Experts of a small language model: 15.3M parameters, 128 GeGLU neurons an expert.
Below are experts of layer 4 (counted from 0) of a mixture-of-experts language model. Rows are named router (the router's row for the expert), gate (a neuron's input weights, with its number), up (a neuron's input weights, with its number) and show model dimensions 0-127. Each number is 128 + 32 x the weight over its row's rms, rounded and kept within 0 to 255.
Before each expert's rows: "gets" lists some tokens that make up at least twice as much of what it gets as of all text; "mostly gets" lists some tokens that are sent to it at least half of the time. This comes from a sample of Wikipedia text that the model never trained on. Tokens count by the router's weight.

# expert 1
gets: "in ", "of ", "the ", "from ", "The ", "="
mostly gets: "such ", "between ", "exp", "=", "cap", "most "
router [182 116 170  98  99 170 147 112  94 133  83  92 130 115 115 112 162 157 152 158 115 122 148  94 165 102 150 175  59 178 143 100  97 160  67 101  91 151 162 114 152 166 142 115 138  89  93 136  96 103  66 104 133 157 102 152 163 156 151 141 109 138 134 133 152 186 157  89 110 127 173 110 174 120 162 104 104 137 123 110  67  72  67  92 170 100 179 161 127 165 165 124 160 173 183 201 175 163 124  93 139  80 124 135  75 160 142 155 162 154 137 117 174 153 169 128 157  95 135 134 114 113 184  97 120 113 132  98]
gate0 [197  84 131 124  94 138 103 134 175 136  81  93 126 147 156 119 159 188 117 129  99 178  78 125 107 130 147 136 111 103 165 112 135 156 132 112 124 156 184  99 140 151 141 107 141 123  85 161 133 149 112 170 190 163 147 118 146 105 134 154  75 174 155 132 145 134 137 100 113  83 126 138 161 175 159  70  59  93 127 129 136  71 161  50 102 112  92 169  85 169  74 143  98 203 172 135  91 102 169 121 158 103 161 170  98 129 108 132 145 167  97 159 136 173 158  61 139 104 115 157  81 139 127 167 114 179 128 119]
up0 [168 116 127 144 147 137  72 149  86 162 145 167 154 101 103 105 161 162 152  78 114 170 134 150  35 135 184 169 117 138 115 127 168 107 113  55 160  86 132 168  90 170 111  86 130 133 128 130 151 128 126 164  92 121 131 197 132 128 106 179 121 131 125  55 149  77  95  72 128  87 125 134 212 173 138 161 120 108 105 164 172 140 168 149  91 144  79  95 138 131  90 129 130 123 131 217  88 111 141 144 131 171 168 133 122 121  96 102 144 138 151 178 154 115  96 134  99 161  88 129 144 160 180 149  93 130 123 123]

# expert 5
gets: "| ", ": ", "- ", "; ", "(", "= "
mostly gets: "According ", "Authority", "Class", "Cath", "Dom", "Lor"
router [ 85 140 109  97  96 159 131 115 132 130 126  59 164 132 123 102 150 138 160 106 110 131 112  89 100  89 182 107  55 152 123 141 126 173 105  77 123 147 167  90 124 131 126 122 185 102  94 101 121  91 147  93 158 164 157 132 162 168 162 149 117 177 125 155 205 169 143 110 100 123 146  93 166 126 126 109 126 135  68 129  80  72 134  85 113 159 102  80  81 167 135 105 145 151 140 162 154 160  94 125 110 121 105 186 123 139 162 139 169 172  62 124 183 135 144 166  85  82  76  94 134 144 186  69 140  89  90  90]
gate0 [169 109 148  85  90 132  85 172 160 117  83 126  92 101 157 145 107 142 155 150  86 181  62 114  60 148 166 174 123 135 133 140 155 160 149  55 147 119 143 157  77 142 139  84 162 116 150 170 140  99 188 124 136  72 140 135 129 111 128  91 113 158 184 121 147 120 126 151 139  46 175 128 113 142 162  79  85 112 145 141 120 114  80 114 106 134  98 126 125 159 129 154 139 170 143 141  59  73 149 146 156 159 140 112  75 105 112 154 138 179  63 121 138 140 103 102 122  80  88 151  59  72 121 156 139 135  86 155]
up0 [150 108 112 148  69 150  63 197 112 191 136 149 152 107 120  97 153 170  82  79 160 182 148 135  83 136 161 142  95 125 135  74 159  65 101  83 150 127 134 159 132 179 156 145 138 178 149  92 152 116  89 192  83 143  83 167 131 119 114 153 130  61 110  83 153 141  92  81  95  60  99 119 124 179 112 123 148 173 115 134 171 184 151 140  99 147  87 169  95 125 145  91 135 120 134 167 145 119 148 155 170 162 143 113  99 113 104 106 179 109 133 104 149 126  95 189 116 168 151 134 117 157 161 162  93 149 121 124]

# expert 21
gets: "(", "his ", ") ", "In ", "Gu", "in "
mostly gets: "gu", "ign", "mid"
router [103 126  43  96  89 136 161 104 134 106 110  94 167 134 127 135 149 163 146 171  95 111  76 113 135  99 163 119  86 131  92 117 150 139  51 146 137 115 149  63 157 192 174 169 143 120  81  85 133 127  90 103 100 134  94  79 175 163 172 102  60 177  97 175 132 135 165 115 125 141 175  84 136 160 155  92  80  73 105 124 155 122 107  80 162 151 160 140 135  96  80 188 151 134 154 171 153 154  97 135  96 113 142  97  86 125 164 189 124 146 127  99 181  81 181 107 104 129 125 135 147 119 144 113 123 130 118 107]
gate6 [108 129 158 122 146 163  93 167 145 168 161 161 157 136 160 172 129 181 119 205 118 190 125 162 101 172 123 100 154  82  99 143 110 130 108 173  66 132  61  67 182 120 109 143 107  75 110 176 175 149 129  91 155 158 104 146 120 140 149 133 100  94 123 174 180 166 169 120 116 126 168  93 128 108 138 117 113 102 119 108 122  96 106 115 157 158 133  61 138 136 116 136 143  49 144  37 130 182 138  88 126 116  72 116  78 105 123 126 171 105 161 109 151 125 112 156 150 133  53 128 163 147 108 138 148 101 132 107]
up6 [153 117 139 160 154 116 189 161 115 138 139 112  80 155 111 109 122 144 129 134 111  83 118 199 175 144 165 123 107 170 156 116  92  98 143  78 130  75 110 166 164  65 127 154 170  89 163 121 118 169 195  91 122 127  96 114 145 113 140 102 150 117 164 141 123  93 154 198 117 184 145 145 113  97 116 121 126  92  93  71 178 151 154 129  88 142 170 132 194 103  84 151 101 113 147 105 100 107 140 106 148 143 100 145 118  69  92  88 105 160  56 149 142 148 156 154 107 116 127 121 146 191 115 174 157 173 175  51]

# expert 8
gets: ", ", "in ", "(", "| ", "at ", "U"
mostly gets: "Ed", "For", "for", "Jos", "Hug", ",\" "
router [ 96  93 152  70  96 146 137  47  67 134 106 110 155 114 111 143 100 134 173 140 125 106 109  97 106  71 148 109  76 100 105 149 113 169  78 134 176 171 140 125  88 114 157 131 159  95  92 114 133  90 134  96  68 150 109 207 150 160 198 189  94 151  94 135 139 161 148 142 126 171 157 139 140  84 105 131 133  63 102 130 142  77 109  93 152 131 181 158 126  98 122 147 166 156 184 141 152 161 112 117  89 107  86 188  83 164 163 148 161 131 173 139 172 123 103  77 111 101 114 153 121 163  90 106 145 134 132 128]
gate8 [ 56 124 139 115 187 140 110 104 102 146 132 154 150 155 167 123 216  71 167  70 159 106 118 137 188  70 127 137 110 167 112  90 110 130 121 129 162 143 165  91 136 141  88  73 140 107 180 126 102 176 143 145 151 103 133 171  68 120 124 105 216  83 153 111 145 114 138  98 171 121 154 127 119 145  95 124  98 114 144  88 119  78 126 162 116 134 116 100 132 190 126 127 146 171  70 138 149 182  75  53 110 102 136 119 145 126 117 157 136  94  99  78 136  73  97 145 141 135  96 119 183  64 131 146 122 128 122 123]
up8 [145 178 224 128 153 158 168 154 129 166  81 108 125  98 112 126  89 169 163 124  77 250 150 153 127 133  99 152 113 139 140 156 158 167  86  78 131 115 171 135 114 163 138 151 142  98 142 112 128 177 160  95 186 140 110 123  87 137  99 162 149  70 129 108 101 141 100 146 158 120 140 183 182  97 179  94 130 168 129 154 154 142  86  87 154 108 115 156 115 156 142 108 189 117  75 127 127 106 129 141 186 141 139 117 126 131  80  99 177 110 159 182 130  87 162 112 119  91 118 172 155 129 140  85 113 153 141 152]

# expert 28
gets: "- ", "ac", "ag", "ur", "i", "Con"
mostly gets: "sub", "dis", "According ", "Con", "contr", "under "
router [109 118 168  53  87 171 188 116 156 145 124  96 147 140  99 121 109 183 177 171 111 112 124 129 103 126 189 126 110 169 125 141 100 167 132 128 156 136 132  92  98 182 143 155 131  97 123  94 136  98 152  84 100 139  90 151 132 176 176 142  98 155  99 103 170 137 156 119 180 167 201 137 164 126  96  87  74 112 107  77  89  95 126  75 156 146 121 160 132 158  72 110 133 122 155 210 147 157 108  66 128 102 156 143 103 175 175 172 146 168 108 102 173 147 169 190 129 110 121 103 116 131  90 123 112 162 111 100]
gate0 [168 105 127  98  71 125 110 147 150 184  79 138 141 125 103 134 124 126  96  96 103 152 126 134  65 105 171 143 158  84 142 159 121 171 148  78 138 131 155 185 111  89 159  74 141 123  88 189 129 124 122 117 116  75 112 135 136  66 140 122 109 152 144 133 185  68 203 136 117  89 175 152  97 141 127  63 100  78  95 127  52 109 123 114 112 125 100 114 112 122 107 147 135 205 160 128  89 101 208 148 158 177  94 123 129 169  94 151 150 156  97 185 127 123 150 129 131 110 116 133 137 128  94 151 109 195 137 175]
up0 [140  62 115 176 125 106 108 121 130 158 195 130 157 116  91  81 173 103 115 167 148 123 131 178  54 145 153 133  71 103 123 118 128 124 130 132 150 112 160 126 189 168 136 131 140 193 146 144 188 129 126 128 102 115 153 182  81  89 115 184 176 143 139 106 167 126 110  75  93 145  95 160 159 155 157 140 157 106  77 164 115 174 162 157  99 126 176 179  81 112 163 139 114 103 143 177  96 137 144 200 171 188 120 172  94 195 106  87 158 122 109 117 154 125 110 167 112 135 141 135 174 164 137 144 104 144 119 156]

# expert 10
gets: ", ", "es ", "s ", "(", ": ", "."
mostly gets: "songs ", "size ", "ements ", "parts ", "number ", "books "
router [159 101 143 132  90 126 103 124 118  83 112  97 154 110 110 105 140 114 187 185  89  99  75  92 132  87 118 113 107  93 127 145 103 161  87 158 165 146 139 102 183 151 121 123 132 155  91  91  66 141  86 108  74 126 133 164 131 153 165 132 105 137 146 107 170 156 133 165  99 130 153  85 167 135 111  95 129 107 111  93 109  58  79  64 192 125 142 140 103 115 143 133 149 111 184 161 166 203 128 156 103 152  91 154  87 198 168 167 173 166 127 103 169 117  97  91 113 114 108 200 126 132 172  83 104 117  95  93]
gate8 [ 67 134 117  90 165 137 133  62  81 147 170 114 125 148 187 104 122  95 137 159 136 113 133 159 179  98 108 169  59 158  99  82 101 186 147 175 188 112 122 103 127  89  79 103 143 102 160  91  77 133 150  89 153 123 143 188 141 147 174 138 138 107 138 142 120 191 162 147 143 121 135 107 109 139 117 106 157 183  87  68  91 125 146 127 132 136 131 168 163 175 176 132 138 149  89 153 169 130  98  97  94  26 104 157 134 126 164 138 134 102 109  64 160  86 133 115 136 168 116 125 162  96 132  94 128  95 155 113]
up8 [177 117 161 160 110 134 183 155 129 203  99 124 127 128 109 112 121 156 135  44 117 143  94 133  77 107 123 123 142 108 108 157 155  96 127  73 129 112 133 110  85 161 162 110 168 136 118 155 185 180 169 108 138  96 102 134 179 137  88 127  75 109 123 180 116  47  52 112 115 155 107 188 147 135 150  64 129 107 133 160 164 114  89  87 188 118  79 110 101 125 152 115 135 159 123 132 113 104 191 168 168 206 123  92  97 165 101 132 158 158 112 154 126 118 161 113  86 127 123 139  81 103 150 164 114 161 117 128]

# expert 31
gets: "of ", "he ", "Al", "He ", "was ", "New "
mostly gets: "Al", "Hon", "State ", "Football ", "Battle ", "He "
router [150 128 140  79 138 142 162  85 125 166  61  88 169  94 118 138 146 157 143 142 128 129 107 117 160  97 128 143  88 205  98 114 142 145  82  98 144 161 168 155 162 120 148 161 148 119  75 146 180 152 199  89  81 155 121  72 163 144 193 151  58 173  90  54 107 153 166 143 102 155 159 104 149 129 129 120 107 133 102 114 121 112 122 126 145 136 126  74  77 110 121  93 165 116 159 151 187 153  99  82 111 109  73 149 117 115 148 211 160 165 128 137 175 165 136 155 135 112 151  96  61 143 137 130 138 148 110 115]
gate0 [147 101 169 116 108  93 111 168 162 137  88 140 173 175 153 168 129 118 141 122 126 181  90 121 132  80 208 183 122 139 145  90 147 165 117 143 142 156 172 108 135  96 153 115 191  98  98 178 160 126 185 165  93 117  82 132 143 112 133 110  62 116 111 114 164 124 129 175 125 119 161 128 175 132 137 127  59 139 147 167 186 144  82 105  76 125 117  65 141 118 122 151 157 124 153  86 128  89 173 125 154 121 138 151 143 116  77 174 223 107  68 166 153 116 120  74  78 134 110 119 126 148 107 170 114 159 134 129]
up0 [191 104 115 163 117 124 104 107 143 203 149 155 119  99  88 108 182 113 111  90 138 167 221 139 111 111 151 163 123  79 142 127 178 113 148  90 143 108 151 153 185 189 188 174 114 164 137 130 110 123 163 153  82 132 134 181  90 131 138 161 178 142 151  61 140 106 110  82 151  74 140 182 141 137 115 150 175 153 140 145 158 133 139 134  89 132 114 105  90 100 141 169 114 143 147 186  91  79 188 170 151 162 123 161 116 141 105  92 163 133 164 145 152 123 125 160  48 143 119 157 113 158 129 155 133 172 136 124]

# expert 2
gets: "re", ": ", ", ", "–", "Sh", "ent"
mostly gets: "re", "trans", "Re", "Died", "Rec", "sequ"
router [120 124  73 165 105 168 122 115 152 171  80 100 170 103 110 120  82 132 138 147 113 106 169 156 127 107 166 122 114 106 129  76 132 132 121  89 153 129 152 103 130 113 174 162 113 146 112  76 102 107 209  95  99 116 112 159 156 148 174  94 101 153 100  87 189 170 143  91 137  82 171 127 172 109  89 108 125 140  70 107 111 108 106  76 151 134  83 112 105 142 159 106 168 150 190 143 174 135 110 125 115 173 178 168 117 137 149 169 128 167 105 114 190 159 149 192 120  98 210 117 108 110  71  62 100 166 130 131]
gate0 [155 118 103 141  64 135  83 184 171 171 142 114 179 136 155 157 104 175 151 129  99 129 110 150 162  98 181 177 132 161 187 136 176 126 105 127 172 126 141  90 128 104 163 112 147  70 108 162 147 102 115 169 114 134 100 124 104 101 100 126  81 145 151 146 203 169 196 142 175  74 184 141 130 114 168  91 101 130  67 122 130 141 127 130  65 116 144 163 145 126  83 133 154 149 135 118  63 129 139 123 107 168  70 119  85  83  75 190 106  91  85  93 150 129 113 129 106  89  81 144 156 135  91 152 134 137  98 147]
up0 [145 137  99 188  50 144 114 170 153 158 142 160 150 103 140 122 187 168  94 123 110 155 137 128 113 160 181 169 132  66 108 118 196  91  80  77 110 122 179 148 171 165 117 142 185 215 111 119 145 170  75 196  93 124 123 153 152 114 142 185 113 183 138  85 128 133 116  34 135 121 116 137  99 187 109 134 122 135 116 153 187 171 188 131 129 115 121 149 116 111 120 145 136  80 149 121 126 116 122 155 146 175 102 127  86 137  88 154 164 109 142 148 146 173  76 159 106 142 136 127 159 137 132 138 125 128 117 143]